config.yaml
n_layer: 17
d_model: 448
n_experts: 24
experts_per_token: 3
d_expert: 128
d_shared_expert: 0
activation: "drelu"
moe_layers: [1, 2, 3, 4, 5, 6, 7, 8, 9, 10, 11, 12, 13, 14, 15, 16]
router_score: "sigmoid"
normalize_top_k: true
routed_scale: 1.5
balance_loss: 0.000804
balance_bias: true
init_std_router: 0.00782
lr_router: 0.0004
n_head: 7
n_kv_head: 1
head_dim: 64
vocab_size: 16384
norm: "rmsnorm"
norm_place: "pre"
norm_eps: 1e-05
positions: "rope"
rope_base: 13900.0
rope_fraction: 1.0
qk_norm: true
attn_scale: 0.125
tie_embeddings: false
parallel_block: false
init: "trunc"
init_std_qkv: 0.0274
init_std_o: 0.0274
init_std_up: 0.0274
init_std_down: 0.0
optimizer: "soap_variant"
lr: 0.00266
lr_mult_qkv: 0.5
beta1: 0.95
beta2: 0.99
lr_head: 0.006
warmup_steps: 85
schedule: "wsd"
decay_fraction: 0.949
decay_shape: "pow"
final_lr_fraction: 0.0
batch_tokens: 65536
seq_len: 512
doc_mask: false
train_tokens: 579400000
steps: 8841
dataset: "wikipedia_en"
Below are experts of layer 8 (counted from 0) of a mixture-of-experts language model. Rows are named router (the router's row for the expert), gate (a neuron's input weights, with its number), up (a neuron's input weights, with its number), down (a neuron's output weights, with its number) and show model dimensions 192-255. Each number is 50 + 10 x the weight over its row's rms, rounded and kept within 0 to 99.
Before each expert's rows: "comes before" lists some tokens at least twice as common just after its tokens as in all text; "mostly gets" lists some tokens that are sent to it at least half of the time. This comes from a sample of Wikipedia text that the model never trained on. Tokens count by the router's weight.

# expert 13
comes before: "\n", " |", " The", " He", " In", " It"
mostly gets: ".", ")", "s.", "es.", ").", "a."
router:46 58 50 36 53 43 58 54 49 44 62 42 49 54 54 56 47 40 57 80 49 45 43 59 44 46 39 44 51 34 38 56 38 48 55 49 73 41 54 63 43 54 62 39 46 43 47 70 40 46 49 43 63 39 50 57 55 49 40 41 52 58 36 53
gate0:43 50 74 43 65 73 47 62 55 37 64 52 39 51 48 42 58 57 69 49 60 51 53 60 64 25 49 52 56 60 52 31 43 62 44 48 48 44 47 56 40 37 48 26 47 29 60 61 36 41 53 31 43 52 67 40 44 56 56 71 47 48 64 57
up0:39 47 61 58 57 77 54 73 51 32 64 52 40 49 44 51 63 46 65 44 54 51 54 65 61 32 44 39 52 61 50 32 40 64 46 45 48 42 52 52 38 44 56 35 49 29 58 68 38 41 53 38 41 46 55 41 57 61 51 68 42 49 62 49
down0:59 41 43 62 67 54 49 46 46 53 47 55 55 34 45 17 50 47 45 41 56 45 53 38 54 67 60 35 50 51 62 58 59 56 55 44 57 37 34 50 36 62 31 50 42 58 60 49 37 63 51 60 49 56 50 60 52 71 46 52 63 52 51 49
gate1:41 46 51 53 68 51 53 48 52 42 77 40 42 51 52 38 67 44 56 50 62 42 39 55 54 55 49 67 60 45 54 52 46 49 51 32 56 43 47 40 62 52 50 42 61 62 58 54 38 67 55 45 32 57 65 41 51 65 55 45 41 63 61 60
up1:44 38 53 45 71 48 62 54 40 47 73 39 48 58 62 50 61 45 49 51 54 51 43 52 64 48 39 57 58 40 56 43 46 60 55 47 53 44 51 37 55 67 52 51 56 61 50 47 45 55 60 46 49 58 62 51 46 63 58 38 43 60 52 64
down1:50 49 46 52 60 45 54 40 49 52 62 58 65 64 42 53 56 45 44 64 62 54 42 38 31 56 36 30 62 50 52 44 61 50 50 41 41 46 44 53 56 58 44 53 55 77 60 54 44 44 44 49 43 37 55 73 53 60 35 50 49 42 38 47
gate2:41 55 62 58 64 52 55 53 39 56 45 28 34 44 47 45 49 52 54 44 60 54 43 43 78 39 52 54 35 46 42 41 55 51 55 55 43 55 52 62 45 68 55 52 25 55 55 54 53 43 55 48 60 43 61 51 40 65 45 60 47 71 41 43
up2:51 51 58 48 62 37 60 51 41 49 40 35 38 52 49 51 63 53 42 60 49 50 45 48 60 54 31 68 35 53 44 47 50 52 43 51 58 62 40 45 39 73 50 48 23 78 70 54 45 44 59 45 57 48 51 57 52 62 37 46 50 56 49 42
down2:50 54 47 25 57 56 42 51 62 65 57 52 45 54 56 59 35 25 46 61 49 64 47 42 43 66 62 58 58 45 54 54 30 51 40 35 50 73 30 49 49 42 57 56 46 35 38 50 45 53 31 43 52 36 46 49 45 62 55 35 74 47 69 40
gate3:60 50 57 54 62 44 62 55 34 55 56 38 54 59 43 70 44 49 75 61 44 53 46 35 53 30 45 32 56 60 62 47 34 51 70 45 46 48 44 51 38 53 57 54 50 45 45 52 52 55 39 49 58 70 35 54 68 54 46 42 37 57 39 48
up3:59 37 51 57 56 44 65 56 32 56 49 45 60 62 50 67 38 44 70 60 47 45 46 44 53 41 43 44 54 51 61 49 37 56 43 49 40 42 38 62 37 55 53 47 53 61 39 52 57 63 45 49 49 63 42 53 66 50 43 43 49 54 40 52
down3:50 45 47 37 46 66 32 54 70 57 46 55 55 54 57 58 29 42 57 52 51 57 45 66 39 76 59 36 61 62 50 48 38 43 44 48 59 48 51 63 42 29 56 66 36 33 44 52 48 52 40 55 29 42 57 63 40 34 46 52 61 46 48 38
gate4:48 38 50 68 25 61 36 52 39 49 39 43 50 50 71 47 52 61 73 58 47 64 33 57 54 38 33 38 50 56 56 63 57 38 44 51 47 49 48 52 45 55 35 51 32 52 55 61 52 39 40 74 46 43 62 51 60 60 45 62 61 65 58 63
up4:48 46 53 80 44 56 51 53 48 45 38 45 50 60 62 52 52 62 76 70 40 40 38 48 60 54 37 37 57 49 68 58 54 37 49 44 39 49 50 46 54 52 47 43 51 42 56 65 56 47 49 71 49 57 61 55 61 46 51 57 50 59 58 40
down4:40 47 44 52 46 46 46 43 61 62 48 72 52 58 66 61 55 35 61 33 59 50 62 47 45 23 38 38 48 39 47 48 36 52 48 42 56 53 31 47 56 49 59 56 61 44 52 65 59 68 37 48 43 45 28 59 53 48 48 46 42 47 42 52
gate5:47 46 56 39 35 38 42 51 58 50 64 62 45 37 51 35 43 63 25 51 38 54 58 77 51 36 57 41 56 38 36 41 57 51 54 62 51 65 53 41 50 55 49 55 43 54 35 62 51 43 51 32 30 39 49 37 40 64 50 60 48 57 61 46
up5:48 56 57 37 46 39 43 54 57 59 57 60 45 30 59 42 36 64 29 58 41 51 48 84 43 31 39 43 51 45 43 46 56 48 58 67 46 60 53 34 52 50 56 46 30 50 43 52 49 48 45 39 33 38 50 40 44 58 56 50 41 57 49 37
down5:38 44 46 46 33 56 74 65 48 53 24 39 62 46 40 37 55 66 50 55 46 45 40 45 39 37 54 47 63 73 37 50 43 60 33 58 51 40 48 36 54 60 48 47 62 66 63 55 56 60 54 57 39 47 46 52 51 43 40 31 52 59 50 67
gate6:47 48 54 71 59 51 47 60 45 48 52 37 65 58 37 44 51 61 45 54 47 57 33 53 31 47 22 54 33 60 59 55 68 67 59 48 51 65 35 59 38 53 57 48 20 55 59 65 49 57 55 57 38 55 44 47 48 48 48 67 61 51 50 49
up6:43 55 52 50 46 43 48 66 42 60 67 28 53 55 37 48 42 55 43 51 44 66 36 55 51 39 25 62 44 56 53 51 54 65 61 52 35 61 48 63 37 49 59 60 27 42 61 67 43 59 52 52 59 56 46 54 51 52 48 63 61 47 44 55
down6:52 54 58 46 50 37 61 57 42 60 69 36 51 52 46 68 43 47 72 34 46 37 60 49 53 51 57 48 68 65 53 49 57 55 56 51 38 50 42 49 49 40 51 40 53 44 55 62 50 59 51 41 37 56 53 54 54 41 60 43 60 50 68 53
gate7:54 62 50 47 47 37 41 57 49 59 48 39 41 57 53 66 38 57 39 69 53 44 52 58 56 47 52 37 58 55 46 63 29 62 54 65 55 49 50 38 71 53 46 39 65 65 53 58 62 66 68 59 40 57 51 50 46 57 67 39 52 69 63 41
up7:59 64 46 47 52 34 43 61 42 58 44 31 41 54 47 63 44 55 43 68 48 39 44 55 58 58 44 42 52 48 51 61 31 59 57 47 67 56 55 39 74 53 39 41 63 66 48 56 59 61 51 53 50 55 45 50 44 53 62 39 59 62 68 51
down7:57 58 61 43 51 59 46 53 48 47 42 74 45 84 63 47 35 51 40 46 55 58 36 46 21 49 53 65 39 46 43 40 57 49 48 55 44 52 46 50 50 43 51 41 46 54 50 59 31 57 64 43 44 50 55 51 42 55 52 42 40 37 52 51
gate8:67 66 61 35 51 52 57 56 55 50 61 62 53 48 52 61 69 42 57 61 53 48 43 59 54 46 40 49 32 66 46 69 59 52 33 66 55 35 51 60 48 65 55 60 50 38 43 47 31 43 64 60 55 31 40 46 42 42 59 45 49 58 43 43
up8:57 69 58 23 56 46 57 53 53 56 58 53 56 51 51 51 78 45 60 66 55 51 51 50 51 50 30 54 30 72 50 58 55 55 33 67 55 28 46 60 51 56 65 55 53 35 45 53 36 49 62 65 61 32 45 59 46 44 65 43 55 61 35 50
down8:61 36 55 72 49 38 57 53 63 60 53 49 44 41 54 59 61 57 42 60 48 48 61 48 50 31 46 47 78 71 43 54 66 35 60 47 41 50 38 50 55 61 58 55 46 59 57 55 39 45 57 62 42 52 53 62 38 51 54 58 48 27 64 45
gate9:62 47 50 66 44 46 51 60 53 65 50 64 60 35 59 43 66 50 42 52 46 24 57 52 38 52 51 48 45 68 60 47 40 30 57 42 55 51 62 48 45 48 57 27 67 36 41 41 40 55 31 51 48 49 54 53 51 69 58 51 43 59 27 45
up9:56 46 43 67 54 62 48 52 47 60 50 64 66 27 70 37 67 56 39 53 63 25 61 67 43 38 59 50 35 54 58 38 44 41 50 55 50 61 60 54 48 50 55 39 56 44 51 49 53 60 48 59 53 48 54 55 52 78 64 56 49 61 46 50
down9:48 59 39 47 47 54 52 46 37 49 49 46 38 54 47 64 46 59 47 37 51 20 41 62 61 46 49 62 49 45 37 57 33 49 42 48 39 54 56 47 38 71 53 62 42 83 28 57 43 47 40 75 66 66 76 46 24 52 21 54 37 74 60 40
gate10:42 49 49 44 32 53 46 58 45 57 47 46 41 49 59 40 47 59 42 40 39 56 44 60 61 50 82 82 66 59 57 50 45 61 61 54 53 55 44 50 51 56 57 28 38 43 43 67 45 51 45 50 48 58 52 47 53 58 38 45 30 62 50 58
up10:49 48 61 47 25 54 39 51 42 57 45 44 42 49 52 31 54 57 46 48 39 50 50 55 64 44 89 71 51 65 58 41 52 64 57 46 46 50 44 44 54 43 54 41 44 46 42 56 44 64 45 43 36 58 58 35 59 60 51 43 32 59 54 60
down10:56 49 48 63 52 58 52 41 36 59 58 54 54 29 46 46 66 57 56 39 68 54 49 47 56 48 49 38 30 33 56 53 49 63 61 35 31 38 38 59 35 47 48 54 46 51 56 38 70 60 46 56 49 59 67 60 66 54 59 64 35 66 69 46
gate11:40 58 49 40 48 64 51 46 51 53 41 50 58 60 51 45 57 43 49 74 48 73 58 36 42 43 65 56 52 57 65 50 52 51 48 46 36 44 50 48 37 52 55 37 39 45 41 52 47 39 55 61 62 69 49 62 50 48 54 55 56 52 51 47
up11:45 57 46 46 39 47 66 63 51 52 45 51 54 71 41 52 46 40 54 76 44 68 48 32 48 38 44 57 60 52 66 56 48 46 58 40 53 36 50 50 40 44 47 47 38 36 38 49 53 37 56 47 70 57 49 65 51 46 60 51 42 59 43 39
down11:58 54 58 55 43 33 45 49 27 67 55 42 43 35 55 59 64 46 64 47 53 37 60 51 50 62 41 70 43 36 45 45 43 69 46 49 47 47 48 50 28 78 40 42 52 51 43 45 62 33 49 45 42 51 45 33 65 61 48 61 60 54 43 31
gate12:38 45 59 34 62 57 31 53 67 50 70 55 47 59 54 45 44 52 46 44 52 61 41 43 36 56 73 47 38 49 33 56 33 43 39 57 46 58 69 46 57 59 54 38 61 49 43 60 40 45 50 37 68 53 56 54 59 25 49 59 32 52 49 52
up12:54 46 60 23 60 60 42 48 59 58 71 39 45 47 57 47 59 55 46 46 53 53 29 49 43 65 62 44 42 46 25 47 42 42 32 55 29 52 56 46 65 56 48 33 75 50 53 48 54 48 49 32 69 49 46 61 55 31 41 66 38 52 49 59
down12:49 48 53 47 59 62 68 37 53 55 55 58 63 50 48 50 38 54 37 40 46 62 25 36 53 41 65 43 55 50 47 55 54 56 23 54 61 46 50 48 53 58 38 40 47 64 49 36 66 50 70 39 62 65 62 65 42 38 45 39 33 57 58 48
gate13:46 66 45 71 44 51 58 50 53 52 45 32 31 48 38 37 31 58 45 59 72 38 79 43 49 43 66 39 58 54 38 45 48 45 49 42 59 33 58 43 70 53 50 35 47 50 40 66 33 52 48 58 50 60 63 64 55 54 61 50 43 80 44 61
up13:54 48 42 52 53 52 59 52 24 48 41 37 47 48 36 44 58 64 51 64 61 50 66 57 54 59 61 42 59 58 40 48 40 48 47 45 58 40 53 55 48 51 52 32 47 53 39 58 37 36 70 44 70 55 75 67 75 45 60 56 45 80 48 56
down13:41 42 50 57 50 50 42 58 71 44 50 48 46 51 56 25 40 35 40 42 54 54 39 56 34 28 60 63 48 57 61 46 48 50 42 67 49 42 54 38 53 40 43 61 40 20 58 54 37 60 61 57 45 46 37 38 27 49 44 45 53 05 48 54
gate14:56 34 61 34 63 42 38 59 37 46 73 48 46 37 56 60 46 35 40 61 33 47 38 49 38 48 60 51 53 39 44 50 54 61 48 49 68 69 62 44 45 35 57 46 61 47 51 44 48 49 29 44 56 53 55 58 47 48 55 27 39 53 49 49
up14:40 33 50 33 55 44 43 63 39 58 62 42 49 38 44 60 51 35 32 62 39 46 29 41 46 58 61 55 49 39 45 41 46 50 33 60 64 60 60 46 48 31 60 53 52 53 51 44 45 46 37 50 54 65 44 75 55 51 62 26 49 61 54 57
down14:54 46 45 58 43 56 51 37 48 55 55 44 50 48 48 62 42 42 41 37 45 52 57 59 49 50 60 53 68 52 49 47 45 38 61 45 56 37 37 56 55 47 45 57 52 30 70 36 34 37 47 37 66 55 47 57 36 44 38 60 32 48 52 51
gate15:61 61 53 70 56 61 48 51 53 48 64 53 43 42 51 43 53 51 49 60 52 57 49 54 47 60 50 37 44 49 50 52 75 51 57 47 54 52 43 47 70 61 47 38 59 45 38 63 73 48 48 41 62 49 53 35 51 36 56 54 37 67 64 55
up15:51 69 56 67 55 64 44 47 45 30 59 41 38 49 55 37 44 44 42 62 51 60 47 61 46 61 47 45 40 54 53 42 61 50 48 55 58 46 36 58 57 57 58 37 62 44 50 59 83 52 38 28 68 51 41 37 46 36 66 49 46 60 65 62
down15:58 60 44 36 36 28 49 62 41 31 40 45 48 56 49 36 38 60 52 37 19 51 45 48 53 61 56 52 46 57 56 55 69 37 54 43 48 57 53 63 38 47 37 56 51 43 49 63 58 48 56 46 40 45 49 60 42 66 65 37 50 55 66 68